config = dict(
    num_hidden_layers=8,
    hidden_act='tanh_gelu',
    balance_bias=False,
    init_std_router=0.0273,
    num_attention_heads=5,
    parallel_block=False,
    beta1=0.95,
    decay_shape='linear',
    final_lr_fraction=0.0,
    doc_mask=False,
    dataset='wikipedia_en',
)
Below are experts of layer 2 (counted from 0) of a mixture-of-experts language model. Rows are named router (the router's row for the expert), up (a neuron's input weights, with its number), down (a neuron's output weights, with its number) and show model dimensions 0-159. Each number is 500 + 25 x the weight over its row's rms, rounded and kept within 0 to 999. Numbers have three digits each.
Before each expert's rows: a language model's description of what the expert responds to; "comes after" lists some tokens at least twice as common just before its tokens as in all text. This comes from a sample of Wikipedia text that the model never trained on. Tokens count by the router's weight.

# expert 5
What it handles: Parentheses, pipes, articles. Table pipes, opening parentheses like (track or (since, newlines, and function words the, of, a.
comes after: "\n", " in", " of", " from", " 1", " 2"
router:481503511471505539530473503493512526545483469482489517462473507519466540479506456500543534498477472487503485479527474502507550523538511535507503466480521497491466521517525472462520538459506522534475514465455497545514526514537481491471535512470497516452495517478505528492513518512499521529479463499554511491476513505542537514535494527507517489475473522508541525499530466536505536535478527496482512500492521469468471488501495523534515516508503552520478508495549528541503477504503545
up29:508505492544552473530504523481485464506539498504513481513522509494488470498491472493487513473544484520444482476478500506444503498513511473471538493500486511510470529472493479485528526466531486508460483505512496550513497469507534475483512532530486542524524542557523489523474554513452520538442452479500503481471513534498504508525469478526514503480462515507543522506494485484500537518490508494471518515469473525488499510486495490492509527479510538558531505513547493489499500558536495
down29:472502510522503447446501458485511529501452487501482495504495509534541470506507497485456492505484531501448535492491487521489515498469512480531499491468475486491554487437493494534497511521484516508490494529547529470508468489513533533524502507485518527470541475494478531523478513539490507544522514472472461492470447481489485497505474532544485473473476523511491531542497547472505516503546482483484516488499483488509465481476512515539468466500532487487511507493505546502515535520539446
up30:487498500538486545525460474461531506521489481498545530472517568494477495510505517505529522485475535465485480535525477524479511472505485487502471450464489553505523503531525508497508511501493519540513476510492473520503525466490454468489503496483505546506501492496492506515496517474515522483515446481507476497471479516507508531478475493502479452508499556511557533480522459504455495525504482495518446520516498430497493517493456543550502472494537480532495523515483493487480484525488488
down30:519514491465504540514470481501503476494513502481515537483528485496450491487488502492477511517562524487472519508500504477521516456498465480508526511504503479490507500496511491492495490488516539525491470506419499510511477521485499489504506516505431545494534483516498501503444471526520509544492545528504498512501506480486529522522461488466469531560503504482491455483468475485487499575467531465504528514468500491504510517462525466526454508502515494499453560486513472503475485534486457
up31:481505483450559500512481504518486478540472470483546479503510531543517514473481482488479505487500487530512453514541503490477466496520552488507491459535488496499541564464502501466495539489512491543455504469505481548464482504489448492529515472518495484482501540495534504485478483525491490525484505478520508493427512486487526500538500505503491494510479516521541491505512494498482495489516533479512467505534478462488497452486525551488505505493544476515489510440518498532497506522492550
down31:524471524514473494509488498470506500504531510525469500562462494487492509484510534511495483503453516510485508508527508551482492479503479471513501515467484514484486511522498527496457485510464499530498463506537524494556505532455500524522524521455546485473522451519516477470497512462553500518508545524480481487514509475491475548518529500508504458522507467502500458524478484513499477509523446479476495514482508542511506511533486496473459513471554526529507498485507498459445524448461480
up32:503514494519505477529489519493498518521481495520496498499508471520468529518520490504518471516495457475498491450532503482512512460508489511587522492515533492501448484489538466474562490491522512517477502479475486550494482469517494531486488498481474492489519487476467484470463552484489511513444485468527523526517546541508538500509504509511515509483505511508500506510568444540502521551486498538482525466506502482508506451525486486513482539500475514509454517490524490539455495495490536
down32:516509507508511512468518470533532496450517509532510437469473481493485528540508534473515497528522508476486466505552501468474501526507547504532470446481528487516498503483522523511504460528486498537494516529423530516531514493521534505469485509503487495489511518515483512460522513474545511504498479499557480496533464486473450480486489518489518494493504478495515486518441478488515495467510483508496500458462472492506509514550514523505584501501531513502527534496512491479502521489481529
up33:497520463439512502516455515503533513514436484501515524496458532512497508472531485509542502519495500504511518509515437526502557489484500520502505471508523513525509482482537472512496516453494459481511536491491505553488497472476495507463517548491478503504529443450508517467519552518514465534507520509552523492461521494522501486487509509501563489490468554544499544487485470474513510498507533518490523483493515461514499495520505505498501503498509488519525482543536493511480470468531505
down33:539507506519522470503487528523522512455492511541499510462505499496493465495458472482472499508515446472488488513485503538488520520480451516525547478436517490492449485486467514493496445486489502493510452497505522528525494494485504519494498512508488442434487466543496479527490517449519516484501525535513463466527476509512480504517500471492479462503485500510451477502510482469525500490501517466462429547489514466515509541496499504481516473476520512472505482522505495464550498496525506
up34:491476471476545457497512512490477526556525526457514514473456495477499501493537489540526514542531513487491484451533507518491501491543542516544530486518523452485502480491522465495499527496523473501529491501496443495471491482541501489500529479505454570501482521545473527510511479530538469521496501484533524505495497522521476520504473519499478478503455484499501502511474467518507512477457546491523506481484481516477527520492511468493514505520460481514491507505523483520504497545434542
down34:492507524498532520528485474551516501462522524518511491521484487500532500509531520497474522504567518482470501507473504480495495502503461498449485550467495471552490551458507505487478506474514492491518539518482548488482506516486489533466455466465471469502516505464526506524500483508499479490484482487518506530497547534542478503502487484534507484513475501510524512538473484463546500496527490520456491539494502569516515531468481465536470497478490479488467488505478523499498465485446459
up35:523506489471544500505484474475567484531462502494553471509492495535523476496513478504481498505531513469505490524516429484467517518512485496526492517487496514460501476527507495499505524482505546517464511504491433482496560517545506509492507491507527487461448519485502507479504508516461498525484509496520509502533479492423518511483479466518502523476459515506513490530471471497525521504488490501452485512490524503527477432487497516509511495488490534524497538449544466529512513491550507
down35:462477483481479515500517499544501443499497478489493500537505503484525536465527474518472495486535467498485494493485491511494500445493495541514493464525485469478490491484505528509491503509532517491517483507509463498549513545480528534522524489532514537483494486479533469488413498522492505488486515452481482476488520505503473512475542487482501465505529508528537473551507530484500487552492490456469501501544486499537490508487507517513502499503506521481536482478444584490547506517479529
up36:512552454520499469485506519504480473513526494493502508474521498489495492496486488507521545501506484502519485501465489539471486533504528491542467453493472475465471512465485488428488495491485465469516498511489570493474521469486490508441478446520517526520503498528507481525501525496471501556491495529543491471490496482543501489519522506515515483501445512473560499489509460496504448520492540545467484513513518517505495457455500519487503488515492526525528481474550489496502473525506474
down36:477520494490505495540479498472502507530524500507499477446483512512535475523523507512495544499447503480511498507475500541484517491450516510534481488486493479488471500454440492521469528502483455471520547509420517518486453489485506481479484451500501489486481511479463503520527492478512476524504487498534513475472469465503502532498524520496474500488497539502505518519499443477486467440496524529478523474482501507500486480527517517558492451519476475517495492532500445465500525504532464
up37:495519499464488489500462482479483512544496483480449556498452530499489480501565518496499526513461498499506482490484532459492503522490496478466488487524487491483504529545474502480474572500501488513492509494483489497546531483513496513457511506501504502493517529495476507521498488521484479550444467566496519514470526531524519488477463497507525498461475521523512535526502511502501516517509487520538525456487516496533521495490485523525459522540513540507491486475498584486528493519547500
down37:499523507519503499464522478451479480512441476439518513501455475462463493512524485457510477517501502475514444473498502484532496520504499504492503492473518495554478489508509513521511492550487488493517527548555483485513485458519512500484449511482482508507475527500526541477495529503497453468499497541499535484493498519506498527462464512519488488515474513506474515452466567500485495548517475510479521488461487474478477505476537477533496499573476476485497502482497474470518499502505471
up38:485471492500522497490510510518506495520488455487495548502478484485475510458553485455491508497513478526496496516470476484487487506509521479474500478480488499525484500562509487483500481520513540496533506482483479500540465436516470504490514510508497529518458477532462516488518496474496516513518496535485491505486550549472508509469516485539483525514480507555498551468479533499519494495454531468568508514465498477514485491502563497554490528516476489473481521494528542486493433523484519
down38:518484487505477467492494467482482466449504530511490511511538510521514498470564487473456496531536470528499497472476491491447535479475464470530458521505490510514534534520531500479491482504493514497533517499515497463480535501483498547513521480507487515524487514486506480533498461496534508531477472509476508510493491468496483511484486516486542519499511494491534505497457551487522501489512457536466528530512503502510499472520487494492486512478549471521513448527467540506499470476403462
up39:495502480529496478538506467515534483504566474487504475483517567541505499543499463490497565479489477483485484524509483520451515527479483505509454485463523503528449502513441485496539489492478499552475496498490491484530534513513487494504518477495515489474488471506510492491500478461500502497520479477523514467468479517512517518521500498505500454499455573482506523455535489500493524494528502499471502515526507467522482517454505467502564515498481526504536553510520515496487514493508545
down39:525500474463473519499523494513451478486478490488506511493496500464505504504521494534489474498561453505480517535465530543509519494505487458486485492493500464539478502511446489493518475488505505506500517526461504478460502518511434495465503467466499533530484481491511497494413484513506527500493473504552529499527508512484494522473465502537481437484475494488507504490490487528563513555559522484528512511532508535507524513511530496484560492489491523496512505512478509492522517491463478
up40:462492488494503498508480512523551501490443475483495479438505495482489514492524481454512494500509452500472458509564477497508504479520493528528487483490476501485517471500554521502490499508526518515477517438477497514480540500529560501462493480467504528414525543486442509473502506498457497485453511515543507525514504519507504516470471477508499477474495484502494525510482477523509502506480519503485537479462519446493471504504522490512522503498479522517547490486534485537503534516510531
down40:516442460508501504523521441501507469511502516509497528522465490481511488539507519516533498518488489486537486532478480451475512459510446507500508490495456531458477485536514527503527495493543473499555505484502486532505527559481510531521490521526501511476489515475488500493502522527499507489486540495497509532510433506469519518510505516528478456530520539470481505525538485476476482477436478474513512514489487516496504484486486501485532491524517521414508507483494500517523490558512472
up41:516519523470508497490512511481577525498495505505518497467475508478497539483486543480484537494495501490476483513516490515457487495476523492515518481470517451445501494482510462508535536491486456519506514463481549511445524508523497479482498458490472504493492486506512476449538527511480575504497516494520498483482488516521525498556491511516524467505527518528497528464488485473482472487512523548442564510497492507500514518519464451492477527512564498522500500514516502494497478532485482
down41:558495518546515509465461570514487489502476494515519464520493536517509488509485482453486470531494507496481498530503475514537490510483514508478523505463526508517519539521514570503470507486491504507494517492539548498491453510518492504504526497519477521488483485524497470489520534501479490540511552542516482473536502477507498457537533524519502500495494524478449512506474524511520507461529460487431489500504493503500489525493508484472435504511505488499510471486501482430541517538478493
up42:531502467467514490520489485505500531511484451461525487503495525513498520474519485454481539495527480504495494528534544526486500502495565488521483472491473533516498468492501492467522515487508546537474525475492490476499530514507505521477493494466511510467437490515520479454533448537476459527495473547515499513479540526504514506488477513575508520492478481533515503502533489508559550501521496526464536514479498508520484517469534508483502512536508547509498498502546486513506486449495505
down42:505470484496460457542479479502473530502507491445483472497534490533507510524477489462536513497506460471520454499510482550479478510516502487536525469482491496498519483505468535517482499521502532497488489514557447520474510493483537483494504492559535493478491439484509480452515444494486523522498486514515507479485482499471486463447508485468502498506477458495490522491527498539506518481503434524460529503497514521485506532496496535502469495508507512559501487503483468483513539478464468
up43:454473503493559495516494540489452485526539481512482518497493509502508542508525491472528531495463483534516515475510436513474538561473485462499476506514533490510472504514519515492529533481484495488484524511486479495483533516520496470532488536487521461481502484483511488541506506556505516480495479480528510497510463551492519495538488560484539525503467547473495556505542479486476530507512506496486507476486520532546506483468480451519455493470482519496502520491512496496470495547505500
down43:479470475485515458507499531502454523518483472505465505503464517506507496470485495476500480499523566513471497462482497543502489491500469504529501489450516520520492516490550529527491495524522472448508539496538474540542512494458510472508487539515536493528498459492496491513523479519455496467497527502516501480480482505488488455498502515455519503491475526519547499500563511516506527523502490500510549468533493512536538429507540486475522523543496508503511534462501471468493524502474480
up44:416461471494491499495494521551517533528498527498504545498499479535507546485477521476512472493522464513483504520494483493515506483533438506513512471500501499492512495498489436493547496512458442507496500487463510496487502517507514514505508470508485529462471527468460505546483498489500511456517522484497497432498528494507510493520486504485507535513511577514545493461529508539475488488518548508495453498473491470523465475494499488530509513512520495468516512518501525545521496507485528
down44:475493473516488498510490508498500520474513485465505479495457539507486489503478495511475561471448510479523523463512510480495489459527466481534483504479497506518504471522488507476518500498559484517478511504542538515508458489465504476515492498485492545501526467500464478504517487443522462525450478505473548517488542488500560477490517522469547494519525483532530527523504492460517516480501467542460483507453525484479494472479501516480469530535477497510515554501555528474502497522487500
up45:505471496521501544500503486500479543487503496496501493489479482507470547483496464489505492468465477498490515466520434522480558531511494523471513509504504470496427536474543529489515529504464521509486518474496530490519490492532490554524508507456450520485513503504485512493491501509506489480490513536508518478491500506481520508501444518471494514472531487502539491483494490506481488496550536516509525452465517470531511536483501544534579471502521497499525488517517538567478517521472509
down45:472504481508532527498511468509476478472500513508501503508495451503511507487484480536510514493491517457469545463495490510490538528490576504448500495523511466490471479505471518537465531503465467495514498515505502457555465521486465511472471488475472485466515525455454492494499519516507515475495491486543490522476509497496534461461512481488488468491528438506524472564460487455513461481571500493516528503464516471512498534498469495512502482501503481462517500474512521504511496508496485
up46:486489508490499471514502483533493535514451509523523510457518509511480509492488521523508509479459481483523486505532559516537499489488500509537532504506472488507446500474539456487496534520467480476510474491501465520459558528502515487471495545503496537491523487508442499523491480505478519512486493485475516498491484486539492497515500515518515511500492541503489564523542508497501497485455496519480531480483522463499488540502539474471491559525529541510449537491551496487562454512498480
down46:524539508486465511520478448502503475500495511485521481498484511521514497492499471524493512479547484485525502521507514485493495470487496442489475528476505562481471485515516456495483495526486473515514484470389517521520491494515522518470531507513500528473533504521475518476444497500505509542517525508474515516502480475464542501497526516517479508487484460522506523504500454513497500596505549493517477515477510522508470535492517458473519469478508477535514486526485518507491508533471489
up47:486505508462489524512497515532487528515509496477474528492506502503504479494497497466526467551543462512492477495543491505469486467538535489495559465509495532531456472487511488474560506477471506498490469459483478546493473492526522510495473501489486520486536538531504519494524536508486492549478461481540518494509564552551540498481516523509506464520516505494513490508529484524519547502513513568499497505510512531497489508495509509503478551547467507537492528514540502518477505504519520
down47:499481497487516501506517482515499496494474499534471422504453508493490538497498524480524504499523513496502492476576493446488530536512544480522482482508516493538447491485526490502521456543488499493523482508411533506530494476520509491466508516503522501510494518495468522481514508516528535483511470504521501471536497442482452458518467506512507484484487471509503485502456477472510485448510458509490507456496479535512499509511518513527543505529485513499517524501500505468480553514478539
up48:495485472518497534541490502461557502475497529467487511473505498477500488474489532518493535504542485525478425545509515489514485486486489514506483445506519506496490530535513511501496478515491493511505461497481545478515510501534525526542531506533473569527484519522494498542493476464499523478488510498491519463464519519557529513545534485500487523481503479543507498464468504482454534499469500507518464495507510458487483487517513507488573564520504500482500500505484514517496498496456524
down48:475505503496508469470512499527487534457501492505489482494486533500540493480476496506540525452464497498492511461539476511524487534492504527548494518514466470490504530473475499473498490490507506491517515530601498508497473465489524512510489519511477470490506459496489512531569491484499471510486492501506493541496529507477477468491506552490517511512545513463498521532512503463484500436523456515427513501493551522513503506493513513493485462545461483479495471526533472477493499502517476